config.yaml
num_hidden_layers: 8
hidden_size: 256
n_experts: 48
experts_per_token: 2
d_expert: 192
d_shared_expert: 0
hidden_act: "swiglu"
moe_layers: [0, 1, 2, 3, 4, 5, 6, 7]
router_score: "softmax"
normalize_top_k: true
routed_scale: 1.5
balance_loss: 0.00324
balance_bias: false
router_z_loss: 0.001
n_groups: 4
groups_per_token: 3
init_std_router: 0.0158
lr_router: 0.000463
num_attention_heads: 4
num_key_value_heads: 4
head_dim: 64
vocab_size: 32768
norm: "rmsnorm"
norm_place: "pre"
norm_eps: 1e-06
positions: "rope"
rope_theta: 18400.0
rope_fraction: 1.0
qk_norm: false
attn_scale: 0.125
tie_word_embeddings: false
parallel_block: false
init: "trunc"
init_std_qkv: 0.0299
init_std_o: 0.0371
init_std_up: 0.0428
init_std_down: 0.0428
optimizer: "soap_variant"
learning_rate: 0.00591
weight_decay: 0.0
lr_head: 0.00843
max_grad_norm: 0.5
warmup_steps: 200
schedule: "wsd"
decay_fraction: 1.0
decay_shape: "linear"
final_lr_fraction: 0.0
batch_tokens: 131072
max_seq_len: 1024
doc_mask: true
train_tokens: 697400000
max_steps: 5321
dataset: "wikipedia_en"
Below are experts of layer 3 (counted from 0) of a mixture-of-experts language model. Rows are named router (the router's row for the expert), gate (a neuron's input weights, with its number), up (a neuron's input weights, with its number) and show model dimensions 0-255. Each number is 50 + 10 x the weight over its row's rms, rounded and kept within 0 to 99.
After each expert's rows: a language model's description of what the expert responds to. This comes from a sample of Wikipedia text that the model never trained on.

# expert 45
router:46 35 42 56 43 30 64 34 41 52 58 33 45 51 58 63 66 46 42 57 37 52 54 40 77 33 62 61 35 68 33 34 54 31 65 54 63 30 70 64 41 50 63 31 50 62 62 42 58 42 51 47 32 60 42 42 62 56 68 49 64 47 40 45 50 56 50 43 33 66 59 47 53 43 52 46 52 59 59 57 36 48 41 40 30 58 46 58 41 43 42 57 31 51 64 44 42 44 40 43 42 52 46 47 56 57 65 55 60 55 61 39 44 36 40 29 42 58 55 49 56 39 50 36 42 36 52 55 61 59 45 59 46 61 50 39 52 59 46 51 52 35 54 46 42 55 56 38 55 45 33 66 58 53 45 58 38 37 40 61 64 36 51 38 43 37 48 30 57 53 58 52 44 64 53 63 45 54 44 65 40 40 57 56 43 61 57 38 61 38 57 67 56 46 42 56 57 65 63 54 57 51 39 48 54 53 56 49 50 40 60 49 53 61 42 58 49 44 53 65 51 47 45 63 41 54 45 57 40 47 62 48 36 56 52 43 68 41 48 41 67 43 61 46 47 52 32 56 59 36 67 62 37 61 49 68
gate0:53 55 44 43 50 40 61 54 47 53 37 55 64 42 62 49 62 46 34 52 37 44 63 56 48 76 51 53 46 52 52 42 60 53 49 31 53 36 52 62 52 72 48 46 53 42 65 66 69 61 48 46 61 36 52 39 52 54 54 45 38 56 43 67 37 41 43 58 45 45 67 56 50 17 45 65 36 56 61 40 58 53 39 56 48 46 46 44 27 44 59 54 50 47 65 49 44 48 27 62 47 31 50 44 44 54 58 40 43 36 62 61 59 41 43 56 44 48 70 66 53 52 53 47 48 43 65 57 40 60 35 55 68 75 42 62 58 44 51 42 39 35 60 46 40 64 37 56 61 46 63 46 54 40 50 45 45 44 42 64 46 35 51 46 52 57 40 35 57 71 49 47 46 63 51 36 49 47 60 56 49 56 44 65 34 55 48 25 46 50 53 48 49 61 57 63 34 45 38 38 63 43 53 48 51 67 64 57 50 42 40 55 46 37 54 56 56 62 65 36 61 38 58 47 53 68 48 49 53 40 55 43 60 35 43 30 53 57 57 59 55 49 41 41 41 47 45 61 46 61 62 63 54 62 25 47
up0:60 57 52 48 51 56 60 46 32 42 42 48 55 60 61 49 60 33 51 72 63 43 47 43 50 51 44 49 35 27 42 42 46 47 47 20 45 45 61 56 65 47 51 47 63 59 63 61 31 56 59 50 60 37 47 56 71 61 24 52 52 56 61 48 42 49 48 57 46 46 42 50 28 66 51 48 34 35 54 40 47 48 57 61 26 56 49 51 49 65 60 43 37 62 67 58 68 44 30 46 45 46 58 49 58 49 65 49 61 53 54 63 68 44 44 45 57 51 51 61 63 56 38 50 34 47 51 43 50 43 58 47 60 54 39 45 50 47 59 46 55 44 65 42 53 41 54 46 61 37 61 56 41 58 50 39 45 58 60 39 45 31 45 46 42 44 43 46 47 60 48 63 61 44 49 45 42 49 44 57 48 33 37 50 63 51 49 48 43 52 66 36 54 62 46 55 49 56 61 50 53 50 59 49 51 55 42 70 29 31 51 64 37 52 56 51 52 75 66 43 65 50 42 60 47 64 69 73 27 33 58 51 49 49 44 51 72 59 34 60 61 58 47 55 60 38 28 53 40 40 55 44 66 52 52 46
Description: Plural people and group nouns. Nouns for people, groups and abstract things, mostly plural, as in children, individuals, species, organisms, rights, often after and, of, with.

# expert 15
router:50 51 54 49 44 34 52 40 40 47 73 37 39 36 40 62 51 47 47 65 66 44 44 29 57 47 57 57 37 53 42 34 53 38 56 46 56 29 61 58 50 30 59 44 48 58 62 45 65 52 55 41 48 56 37 61 57 53 64 48 45 53 28 60 50 54 56 53 40 59 61 50 53 46 65 40 53 41 51 68 39 52 44 36 38 45 31 55 37 45 37 51 24 43 65 46 38 43 48 37 40 55 50 55 53 58 62 39 56 54 62 49 52 32 46 37 48 64 57 36 63 32 41 32 40 46 44 42 54 63 42 66 44 63 65 24 68 53 40 58 58 42 29 51 44 51 59 32 65 53 38 50 62 40 64 68 47 40 50 52 53 47 55 42 48 46 59 34 48 50 52 48 47 62 44 57 55 54 37 65 57 38 55 63 43 52 59 31 53 32 56 54 51 56 47 54 61 55 62 55 60 60 49 40 68 41 44 44 31 44 59 48 34 66 58 45 29 62 57 44 48 51 31 55 51 46 52 65 38 53 54 46 50 49 53 59 55 56 58 51 57 46 45 45 67 46 29 38 56 33 53 59 50 56 61 58
gate0:49 53 46 47 47 47 44 45 51 54 49 60 31 50 40 39 41 68 40 67 63 50 56 34 46 58 62 74 33 54 42 45 46 54 58 48 57 31 58 60 53 37 49 40 50 60 38 40 47 57 49 73 56 57 53 42 72 60 56 57 39 60 38 42 45 52 55 38 37 57 50 42 56 38 47 45 67 54 40 64 36 37 55 39 56 44 39 63 34 46 60 52 48 41 60 64 37 41 59 33 45 54 32 52 74 45 58 52 43 36 59 61 63 50 51 59 60 56 51 63 52 46 39 48 52 49 75 32 37 63 61 56 66 67 66 45 52 56 54 60 58 61 37 38 44 55 36 41 66 56 67 50 55 42 43 47 41 55 62 32 42 49 61 40 52 47 74 46 33 44 32 53 42 61 47 53 45 50 47 54 46 30 28 71 43 41 45 54 46 56 46 39 34 53 41 51 40 59 50 59 54 43 62 53 58 51 63 54 49 41 43 39 43 46 58 59 44 55 68 59 55 65 39 50 54 41 63 54 38 47 50 36 53 46 65 50 68 60 34 39 49 57 43 52 60 36 48 48 48 56 61 47 46 75 55 58
up0:51 53 32 56 49 39 48 48 51 39 44 55 45 74 49 39 36 54 39 46 51 54 47 46 54 56 55 64 39 51 54 58 42 53 54 46 54 37 64 44 41 45 51 50 36 61 33 34 48 45 48 46 53 56 61 55 47 64 58 52 28 41 33 54 69 56 56 35 31 53 61 49 48 45 39 59 54 44 51 62 45 37 57 64 42 37 53 48 45 55 44 51 51 50 56 46 49 28 42 34 61 49 31 49 52 60 54 39 32 40 55 50 41 65 50 82 45 54 52 59 27 43 49 55 40 49 60 41 37 53 37 64 54 45 52 38 45 56 59 55 52 32 46 44 61 66 45 50 61 62 56 52 44 61 63 49 39 49 60 34 35 55 60 37 49 75 59 58 48 62 27 59 32 42 59 57 59 42 57 47 53 50 35 69 49 34 50 62 46 50 51 49 34 45 38 54 50 33 46 47 66 46 34 47 63 53 57 43 45 56 44 38 43 50 34 34 55 41 79 63 41 43 48 53 77 55 43 62 35 62 38 46 45 36 54 45 77 58 43 41 55 61 39 47 45 45 52 47 42 47 42 68 54 45 59 53
Description: Given names, titles. Common first names, name particles and titles in credits and tables, e.g. John, William, de, Sir, Minister, FRA country codes.

# expert 16
router:50 33 49 34 38 49 55 38 48 45 50 46 33 54 47 60 59 32 27 50 39 43 48 49 68 25 67 61 33 59 52 29 59 41 63 44 48 43 65 50 34 30 39 46 55 48 55 45 56 55 62 42 51 54 52 47 62 67 65 32 53 52 51 34 47 60 49 37 26 60 57 30 57 42 57 44 57 58 52 61 44 51 50 27 31 58 46 59 34 54 36 59 49 54 51 32 48 45 52 54 29 52 36 43 46 50 56 63 49 49 57 40 45 45 49 49 47 60 48 45 57 39 47 38 47 46 53 62 70 64 48 61 43 53 53 36 54 53 48 47 55 34 34 46 27 71 68 33 49 40 42 55 64 28 44 54 39 38 40 53 60 42 55 40 52 39 53 35 56 53 58 65 46 55 52 41 44 47 37 62 36 48 52 77 48 56 65 42 55 42 51 61 52 48 49 45 55 52 51 57 46 66 48 45 73 57 69 45 53 39 56 38 55 64 49 58 37 36 53 58 50 52 47 42 43 38 52 43 48 54 61 53 47 71 57 62 45 53 38 44 49 38 51 42 38 56 41 52 68 45 54 54 41 54 49 62
gate0:45 44 47 56 43 40 62 38 60 43 45 63 30 53 46 51 58 33 43 28 36 46 55 46 38 58 52 50 47 56 35 50 52 37 44 52 57 37 48 53 51 52 54 41 47 50 54 53 57 58 56 51 29 36 62 59 57 52 36 65 50 57 42 75 51 56 42 57 48 41 54 39 56 42 53 42 47 51 33 63 57 35 55 45 29 46 63 55 57 57 26 40 44 76 33 43 53 48 36 42 50 40 60 55 54 41 40 40 68 57 58 56 50 38 48 80 43 45 48 59 45 63 57 43 54 23 54 50 48 53 61 55 41 44 60 54 38 40 48 51 64 36 51 56 50 67 58 49 47 63 49 55 52 49 49 54 60 53 61 51 50 63 61 47 30 37 53 70 52 32 53 59 63 71 48 48 42 53 41 47 35 59 57 34 51 30 56 57 56 56 35 45 29 37 52 43 56 53 51 47 56 54 40 52 51 59 53 60 70 53 45 64 49 51 50 64 44 82 41 51 56 63 35 58 54 47 55 46 36 45 40 45 69 59 35 58 34 61 53 33 53 47 44 38 42 53 35 43 62 42 46 37 56 61 47 37
up0:60 69 27 59 45 76 64 40 64 60 44 55 52 42 73 29 46 51 56 44 47 47 45 54 51 63 50 35 50 67 44 54 44 50 38 58 52 34 38 55 48 55 38 35 41 44 60 44 63 62 62 58 55 38 52 59 59 42 49 41 53 31 44 61 52 47 46 62 32 63 50 59 57 57 47 54 36 51 45 33 42 55 43 36 40 49 36 56 54 57 56 57 46 32 28 40 57 70 74 40 50 56 34 67 64 58 53 48 56 49 44 70 53 51 44 59 46 55 66 41 56 49 32 33 58 64 61 54 49 53 53 54 44 45 48 59 45 51 51 47 74 50 37 54 34 45 50 45 69 53 35 54 53 46 59 50 35 40 52 46 45 26 55 49 42 56 36 56 45 55 50 56 44 44 46 43 32 41 42 47 50 55 51 46 30 51 55 50 37 49 48 55 53 48 44 57 51 40 43 59 59 42 52 59 50 48 59 50 51 58 17 41 62 49 39 43 45 50 35 53 44 73 57 55 63 44 30 62 59 50 48 30 42 61 48 28 36 42 46 72 60 52 51 40 55 41 59 49 50 54 50 37 46 37 44 48
Description: Countries and institutions. Country, city and institution nouns, often after "the" or an adjective, such as France, England, Republic, Empire, Force.

# expert 22
router:47 37 47 25 50 42 47 45 43 46 46 30 24 50 45 62 58 45 43 59 47 48 63 41 60 33 60 55 42 60 53 44 49 53 59 55 48 41 52 45 52 35 40 57 55 67 54 36 53 51 51 42 46 58 50 46 61 58 52 51 49 64 44 49 47 53 44 54 39 56 58 31 57 65 53 42 60 56 58 58 41 62 50 43 41 60 42 66 47 49 43 57 42 63 65 24 36 46 39 56 31 58 46 62 52 51 61 39 57 43 47 51 58 36 41 38 45 65 38 37 54 43 44 32 39 52 64 63 54 42 32 47 41 46 63 48 53 50 40 42 51 44 31 70 49 54 65 42 61 57 45 55 68 32 55 69 36 32 57 59 48 29 67 49 37 54 53 44 64 62 63 54 41 56 42 58 48 51 45 68 48 34 49 69 22 53 60 40 57 30 41 61 52 38 58 61 57 66 54 56 60 50 42 50 55 62 45 27 38 46 58 34 45 63 55 56 39 45 52 48 39 52 37 53 31 35 56 59 37 48 62 49 45 44 55 52 59 44 62 52 69 45 62 29 54 40 43 48 59 52 50 55 50 55 63 59
gate0:53 31 46 51 58 48 57 58 52 34 42 40 48 65 57 42 57 51 34 41 62 53 47 34 37 31 64 53 47 43 46 39 58 43 52 54 43 60 46 49 55 58 71 47 53 53 60 48 51 70 47 54 30 63 76 64 53 39 60 70 44 31 60 72 31 49 59 77 67 49 65 43 45 55 50 58 48 51 39 51 42 56 56 50 57 50 47 52 36 53 78 40 55 47 43 47 49 64 49 38 41 61 45 53 67 40 67 49 51 55 54 45 60 54 57 47 51 47 57 56 48 55 56 38 31 54 47 40 61 53 43 53 40 58 52 43 53 53 47 53 42 56 62 68 55 40 42 53 53 40 35 48 26 63 40 56 58 38 51 42 54 54 66 74 55 65 41 56 64 58 51 50 53 61 56 44 52 54 51 43 50 46 53 63 56 62 66 46 29 55 41 51 52 33 44 51 68 39 37 34 62 44 48 46 58 42 51 54 51 60 50 58 48 51 42 48 69 58 47 45 44 51 47 59 59 42 44 38 31 33 62 54 69 60 61 49 39 47 66 53 53 56 28 37 70 32 41 65 32 47 40 45 55 60 52 56
up0:40 42 48 62 46 48 45 59 45 57 57 45 43 65 54 53 54 48 29 66 45 56 51 58 56 67 39 51 49 52 52 46 40 51 44 50 48 54 54 49 35 43 51 73 55 50 46 54 50 37 53 22 65 55 44 37 55 52 61 49 54 47 69 53 53 54 21 49 67 55 60 32 51 70 57 40 63 48 29 33 48 71 55 51 59 67 53 58 42 41 55 60 43 46 40 50 54 46 51 37 41 58 53 49 47 56 50 55 31 49 55 42 67 49 39 53 45 47 42 59 58 57 55 58 40 61 38 56 56 66 50 41 44 55 67 56 67 50 45 42 40 55 42 45 41 54 61 41 55 54 41 39 51 58 44 50 33 52 45 50 60 58 46 62 51 25 58 47 52 40 49 28 65 47 49 39 64 27 49 55 43 63 39 52 48 44 52 42 20 42 49 58 48 26 27 45 51 67 43 44 50 44 39 37 45 45 53 49 57 47 44 37 62 47 34 42 69 41 51 57 42 48 37 47 63 35 44 45 56 64 55 69 33 63 43 40 48 62 45 61 50 55 68 43 48 57 60 68 44 44 55 63 63 47 25 51
Description: Personal name pieces. Given names and word-piece endings of surnames or place names such as Robinson, Katharina, -ton, -ley, -ović.

# expert 25
router:37 21 46 51 51 34 56 32 28 34 56 48 47 49 43 63 59 33 37 59 45 30 51 54 59 42 57 37 46 50 44 46 57 43 46 43 60 49 62 58 46 26 51 56 51 48 53 55 74 45 65 43 40 53 52 43 55 61 50 49 81 46 51 44 53 52 53 79 44 63 66 56 54 42 59 64 46 60 47 50 59 61 41 43 40 50 30 42 56 54 38 43 51 53 54 37 46 43 62 39 43 60 52 50 58 59 57 60 59 52 45 35 52 25 42 47 32 56 44 38 56 39 41 48 52 44 53 57 59 65 55 56 47 74 50 57 49 51 55 27 59 35 36 45 40 49 50 24 62 49 32 56 66 56 51 59 62 44 36 49 64 59 57 44 54 52 45 53 57 56 60 57 42 62 52 61 62 59 52 60 70 41 74 55 35 58 58 27 63 63 51 53 54 44 45 43 65 51 50 48 51 59 43 57 58 60 61 48 48 61 67 37 34 47 67 63 44 54 51 62 46 48 48 45 51 47 55 70 46 57 47 52 54 46 33 48 46 44 54 34 50 45 56 44 61 43 46 46 65 37 61 45 35 51 55 52
gate0:53 56 52 57 65 40 57 61 58 65 44 57 55 48 53 62 56 49 54 45 38 79 66 56 52 52 54 52 50 51 58 48 59 35 48 48 66 51 58 50 58 44 52 38 57 67 39 52 46 32 64 54 43 58 43 44 51 68 64 51 54 54 45 70 62 25 43 44 39 51 43 44 43 58 36 52 40 53 30 42 59 37 65 43 53 55 50 42 47 42 47 39 41 47 23 58 45 60 27 42 45 45 54 58 40 57 54 48 55 46 41 62 43 43 36 58 62 58 61 72 67 37 50 44 33 55 37 74 46 52 67 48 62 60 38 40 56 39 46 68 39 64 56 50 59 37 42 64 40 44 48 48 53 37 49 45 47 45 59 74 36 48 69 47 50 40 56 40 47 65 70 59 36 51 58 50 58 45 55 61 39 48 39 59 47 57 58 38 61 47 45 56 52 45 53 43 42 49 26 46 40 55 57 49 37 56 62 66 43 50 40 56 51 48 53 49 65 47 64 79 46 51 57 58 49 36 52 46 42 48 65 50 70 49 41 54 38 66 53 49 50 58 55 32 56 46 43 39 38 43 57 25 53 40 55 54
up0:38 54 48 55 61 57 55 61 50 48 35 52 43 58 42 59 51 22 52 48 55 47 64 48 42 71 55 50 59 28 51 53 77 40 50 51 54 52 56 48 49 46 56 70 39 39 51 40 70 53 60 53 58 61 56 58 47 77 53 52 46 37 36 45 49 66 45 42 53 54 28 56 46 53 70 47 62 54 63 47 48 52 60 50 64 49 62 44 52 54 52 54 58 48 42 45 46 54 57 55 63 51 63 69 65 51 42 49 50 43 52 38 45 40 52 72 31 49 51 68 47 46 46 38 51 53 25 53 51 57 65 48 53 57 49 49 64 37 54 57 38 57 58 48 42 42 69 47 53 49 46 56 70 46 40 22 55 38 51 57 49 53 38 60 53 35 64 61 68 58 49 54 54 35 45 49 68 47 45 47 53 64 71 36 60 43 49 38 53 45 41 39 44 39 58 58 57 50 36 59 48 47 42 37 53 61 60 51 52 47 48 37 38 80 36 43 45 50 69 48 53 40 56 58 41 52 39 52 44 57 63 32 61 56 46 73 50 55 43 59 46 35 46 45 44 39 27 41 61 40 59 51 60 46 38 71
Description: Coordinates and infobox labels. Degree, minute and second signs in coordinates, hidden separator characters, and infobox labels like Coordinates, Land, Classification after a list dash.

# expert 33
router:46 44 31 48 47 40 60 45 34 46 65 47 45 46 52 60 55 58 48 63 57 50 48 45 59 38 53 59 41 53 49 32 49 36 54 42 57 48 53 44 47 50 39 42 48 49 78 60 59 61 60 37 46 50 34 45 51 57 48 48 49 56 53 42 59 64 55 60 23 65 48 40 55 51 54 60 47 57 54 59 46 50 33 41 44 57 45 57 32 36 24 63 33 43 57 47 45 55 34 40 56 52 20 77 62 62 63 42 49 55 57 42 57 30 40 43 44 69 42 36 56 35 51 51 42 35 42 63 57 56 54 47 44 66 62 65 52 68 41 46 51 51 44 42 53 53 41 48 54 54 25 66 56 45 48 56 51 53 50 60 83 49 38 42 52 55 54 40 57 61 52 62 42 56 55 45 47 51 50 47 40 45 74 60 49 51 49 56 63 52 65 54 43 56 29 44 75 63 58 53 49 55 44 58 50 45 61 43 45 53 45 37 55 52 48 58 49 41 68 61 46 47 49 50 42 44 44 69 56 71 51 59 61 59 28 48 58 65 58 37 59 53 47 36 68 65 43 56 56 47 59 50 58 57 65 46
gate0:55 56 34 42 61 63 59 64 61 42 43 48 44 62 60 73 41 34 72 51 46 55 50 46 44 66 34 51 50 61 35 62 52 34 43 37 45 25 59 52 48 62 54 52 50 47 36 70 46 46 63 53 70 25 56 42 47 60 50 44 53 57 36 60 62 45 49 49 45 46 52 58 52 53 41 65 52 55 62 44 54 66 55 31 55 57 51 42 50 60 52 48 40 58 60 45 45 29 48 43 48 65 38 43 48 28 55 30 57 60 66 45 39 37 40 74 31 66 66 67 57 55 45 43 56 47 45 47 38 49 58 44 45 37 43 54 25 54 41 45 55 47 63 53 24 51 55 45 45 58 38 57 48 40 53 41 61 55 51 22 55 51 39 65 56 54 47 46 56 44 61 53 62 52 55 64 52 62 51 60 57 39 55 58 47 32 48 48 53 27 49 49 67 57 50 57 48 58 57 55 41 42 64 59 30 54 47 45 34 52 61 48 44 34 58 42 43 55 62 58 54 52 60 41 31 49 54 46 42 50 50 73 60 43 48 44 60 45 42 37 43 58 45 49 57 35 47 35 50 49 37 50 49 60 58 51
up0:48 42 59 48 54 54 55 55 49 56 50 64 60 35 66 50 48 44 27 48 70 42 48 39 35 49 32 47 63 63 38 48 63 52 52 40 43 47 31 54 53 44 55 61 38 41 45 61 44 53 41 46 39 33 67 35 36 44 62 48 73 39 41 46 33 51 60 58 45 38 53 72 61 50 36 43 47 69 51 57 54 36 59 43 30 58 51 41 50 44 54 40 57 27 53 41 56 51 43 75 47 46 53 37 45 49 50 49 65 48 50 51 46 28 49 66 61 61 52 61 53 35 73 48 64 32 54 49 52 58 57 39 65 59 47 57 39 52 49 48 45 41 61 45 50 46 57 42 61 34 45 61 54 37 58 36 53 55 38 60 33 42 51 58 52 42 56 54 52 30 49 45 54 54 55 48 50 50 62 51 58 38 37 43 56 41 46 63 47 48 29 44 42 29 41 38 33 56 55 65 60 47 67 59 60 46 28 55 59 44 44 51 50 49 61 42 47 56 44 63 56 62 62 51 53 45 40 58 56 53 73 60 50 44 47 58 61 66 60 49 36 53 51 46 38 28 59 47 44 37 50 43 28 40 34 53
Description: Table spaces and parentheses. Spaces after table pipes before numbers, sentence periods, and opening parentheses before unit conversions, as in 402 lb (182 kg.

# expert 12
router:56 40 53 61 44 39 62 34 39 47 67 40 46 51 47 50 66 63 45 61 45 45 45 43 57 45 53 43 33 75 35 43 58 43 52 45 65 46 47 57 53 40 68 47 43 60 64 43 57 59 62 48 48 65 50 53 60 61 53 58 58 73 57 37 46 63 65 56 41 75 55 64 69 58 57 50 49 53 55 59 48 44 30 36 42 37 32 54 50 40 21 43 46 47 54 47 58 41 42 57 57 46 43 50 51 59 59 46 59 64 67 45 54 48 39 46 47 65 51 49 40 46 57 36 53 48 53 56 49 58 51 70 41 59 59 31 50 69 21 44 46 35 31 45 44 50 63 40 64 51 36 71 49 36 42 57 30 41 34 53 46 34 49 55 37 46 44 39 48 61 51 57 39 61 47 61 57 54 34 45 40 32 62 41 54 52 70 55 60 41 39 56 49 47 35 50 60 67 64 69 48 59 52 42 65 39 41 39 42 51 50 48 43 61 58 60 56 44 59 39 51 57 53 61 38 38 60 55 46 54 47 43 44 53 34 46 51 40 55 47 54 54 53 48 51 46 38 30 70 46 64 55 53 66 59 53
gate0:39 61 59 46 49 35 53 48 48 52 43 61 32 67 44 66 47 34 43 34 47 40 66 51 45 54 65 45 54 53 37 48 58 54 45 24 56 65 54 60 62 57 58 60 49 58 56 50 51 49 61 42 61 46 59 53 48 50 58 57 43 44 49 57 57 75 36 63 63 63 38 54 44 54 47 46 54 76 51 34 59 50 53 65 55 55 69 54 54 41 51 40 50 29 38 48 43 44 50 49 52 48 40 32 51 53 79 63 43 62 54 43 50 54 47 52 56 54 52 49 41 26 45 50 48 51 53 52 58 35 49 56 50 57 55 56 46 46 37 44 60 66 58 52 44 47 44 46 71 55 64 63 29 49 87 36 58 47 35 60 38 43 45 37 50 44 39 47 54 49 53 64 52 42 62 26 43 67 70 24 48 46 70 54 41 44 62 62 51 54 54 47 44 51 43 34 49 56 59 50 53 42 33 42 44 45 48 43 45 60 57 59 44 42 47 40 65 59 66 43 61 50 48 43 37 46 35 47 70 59 55 57 63 53 48 27 56 52 53 44 52 34 43 37 54 44 36 43 56 64 58 48 44 57 45 46
up0:35 48 49 39 35 57 30 56 38 51 51 59 52 45 44 48 31 51 59 50 41 51 51 59 50 39 60 43 47 56 45 51 44 52 50 55 63 45 48 72 50 58 49 35 45 65 62 51 52 45 70 33 72 38 65 39 47 49 66 50 56 55 37 49 50 62 46 66 48 59 60 47 60 47 51 47 50 63 32 45 46 59 48 55 65 47 46 71 66 55 68 40 35 38 39 69 48 47 57 61 35 49 47 38 51 51 62 41 43 41 59 37 56 74 50 53 48 44 31 72 36 40 53 34 46 43 34 53 50 49 54 52 76 48 40 50 52 44 36 48 58 37 52 29 38 49 43 55 64 43 54 54 30 58 74 40 61 60 38 61 33 47 57 45 53 44 50 47 45 55 53 52 47 55 59 33 35 64 52 47 60 52 21 51 42 48 48 40 50 56 46 49 46 65 37 41 39 55 41 45 42 57 43 59 45 41 31 55 21 52 61 49 51 51 82 40 40 56 61 42 58 47 56 59 53 55 57 50 39 39 58 44 42 59 51 30 53 48 53 49 68 41 47 52 35 41 43 41 62 52 57 44 54 48 60 49
Description: Superlatives and headings. Ordinals and superlative adjectives like first, earliest, most, known, plus title-line "=" endings and paragraph breaks in article openings.

# expert 23
router:32 30 55 44 47 41 74 49 50 43 54 45 48 71 47 56 56 46 44 58 36 39 53 52 62 37 56 60 39 54 44 42 42 46 52 52 53 24 63 64 48 38 47 29 47 52 61 54 60 25 75 38 46 53 39 48 48 58 60 33 64 63 51 35 49 42 51 46 44 55 59 58 58 39 53 60 59 74 50 61 49 50 40 47 39 50 41 51 14 47 46 64 33 55 57 37 43 55 37 44 42 45 42 50 51 59 55 51 49 47 57 38 65 43 50 38 51 68 41 54 57 38 53 42 51 51 65 61 62 62 56 52 49 54 58 43 47 53 48 51 50 44 28 58 41 53 51 38 46 49 42 59 64 41 44 60 47 33 42 42 47 28 58 42 49 50 60 40 55 54 51 55 63 53 59 58 38 42 32 58 52 48 72 66 54 71 50 42 59 33 55 56 67 39 53 47 60 55 68 54 50 54 48 42 55 61 66 47 56 40 45 53 59 54 41 68 53 34 53 60 41 57 46 61 47 50 49 51 60 48 63 36 44 64 59 66 59 48 52 40 59 43 56 43 44 55 21 37 58 47 48 64 29 60 47 60
gate0:39 69 53 50 34 46 59 60 60 50 59 54 54 58 58 40 42 39 29 43 68 47 54 52 49 60 39 43 53 69 61 56 43 60 27 55 27 53 61 55 48 43 57 37 62 46 55 54 57 52 45 41 60 65 38 44 59 55 65 46 46 63 43 56 45 50 44 47 34 53 59 45 45 56 61 52 41 69 56 77 26 42 44 51 44 64 48 41 33 54 48 24 50 73 46 47 74 52 47 40 43 60 36 56 41 62 46 46 64 74 39 34 57 53 51 44 68 39 58 47 58 50 53 67 52 39 60 27 50 62 43 56 56 68 58 59 53 55 57 42 41 60 43 46 22 51 55 61 45 42 46 41 61 37 41 43 46 58 56 46 47 68 57 43 56 46 42 50 65 59 35 51 51 58 42 44 36 48 64 53 57 55 55 50 61 61 44 56 63 66 56 33 46 45 45 62 42 42 55 51 49 72 52 63 45 54 45 49 50 65 59 45 51 39 59 50 51 41 38 32 55 47 52 45 37 47 54 50 61 40 44 47 54 53 57 48 34 44 39 53 67 43 58 57 51 47 34 57 71 35 47 65 54 35 46 44
up0:55 46 69 42 50 51 52 48 37 55 77 41 54 59 56 45 60 51 85 44 55 57 64 39 58 26 40 36 65 42 58 55 47 50 42 37 62 59 59 57 33 39 45 56 56 48 46 43 48 35 64 45 54 49 56 48 55 48 42 54 52 57 55 58 43 36 62 46 44 48 52 39 51 64 53 49 55 64 50 46 53 72 57 21 28 57 57 45 37 45 41 46 46 40 54 53 66 57 58 53 58 49 40 67 22 62 54 54 46 47 40 43 55 63 49 40 61 60 38 53 54 54 56 55 62 49 47 27 50 58 54 49 52 60 47 52 47 51 58 54 37 57 36 63 62 44 36 48 59 55 44 36 48 41 42 38 48 42 52 59 49 49 43 65 40 34 55 67 47 42 39 54 65 33 50 51 64 61 63 67 56 59 52 62 47 48 64 34 45 61 62 59 52 51 46 44 55 64 23 58 41 55 36 61 24 57 70 66 51 45 66 57 67 60 51 60 54 37 57 54 47 41 63 45 64 37 63 58 48 67 37 49 59 45 48 69 42 58 44 46 47 62 57 52 48 57 48 45 53 48 43 54 66 42 45 52
Description: Sports and group nouns. Head nouns for competitions, teams and organizations, mostly in sports articles, e.g. club, tournament, season, competition, coach.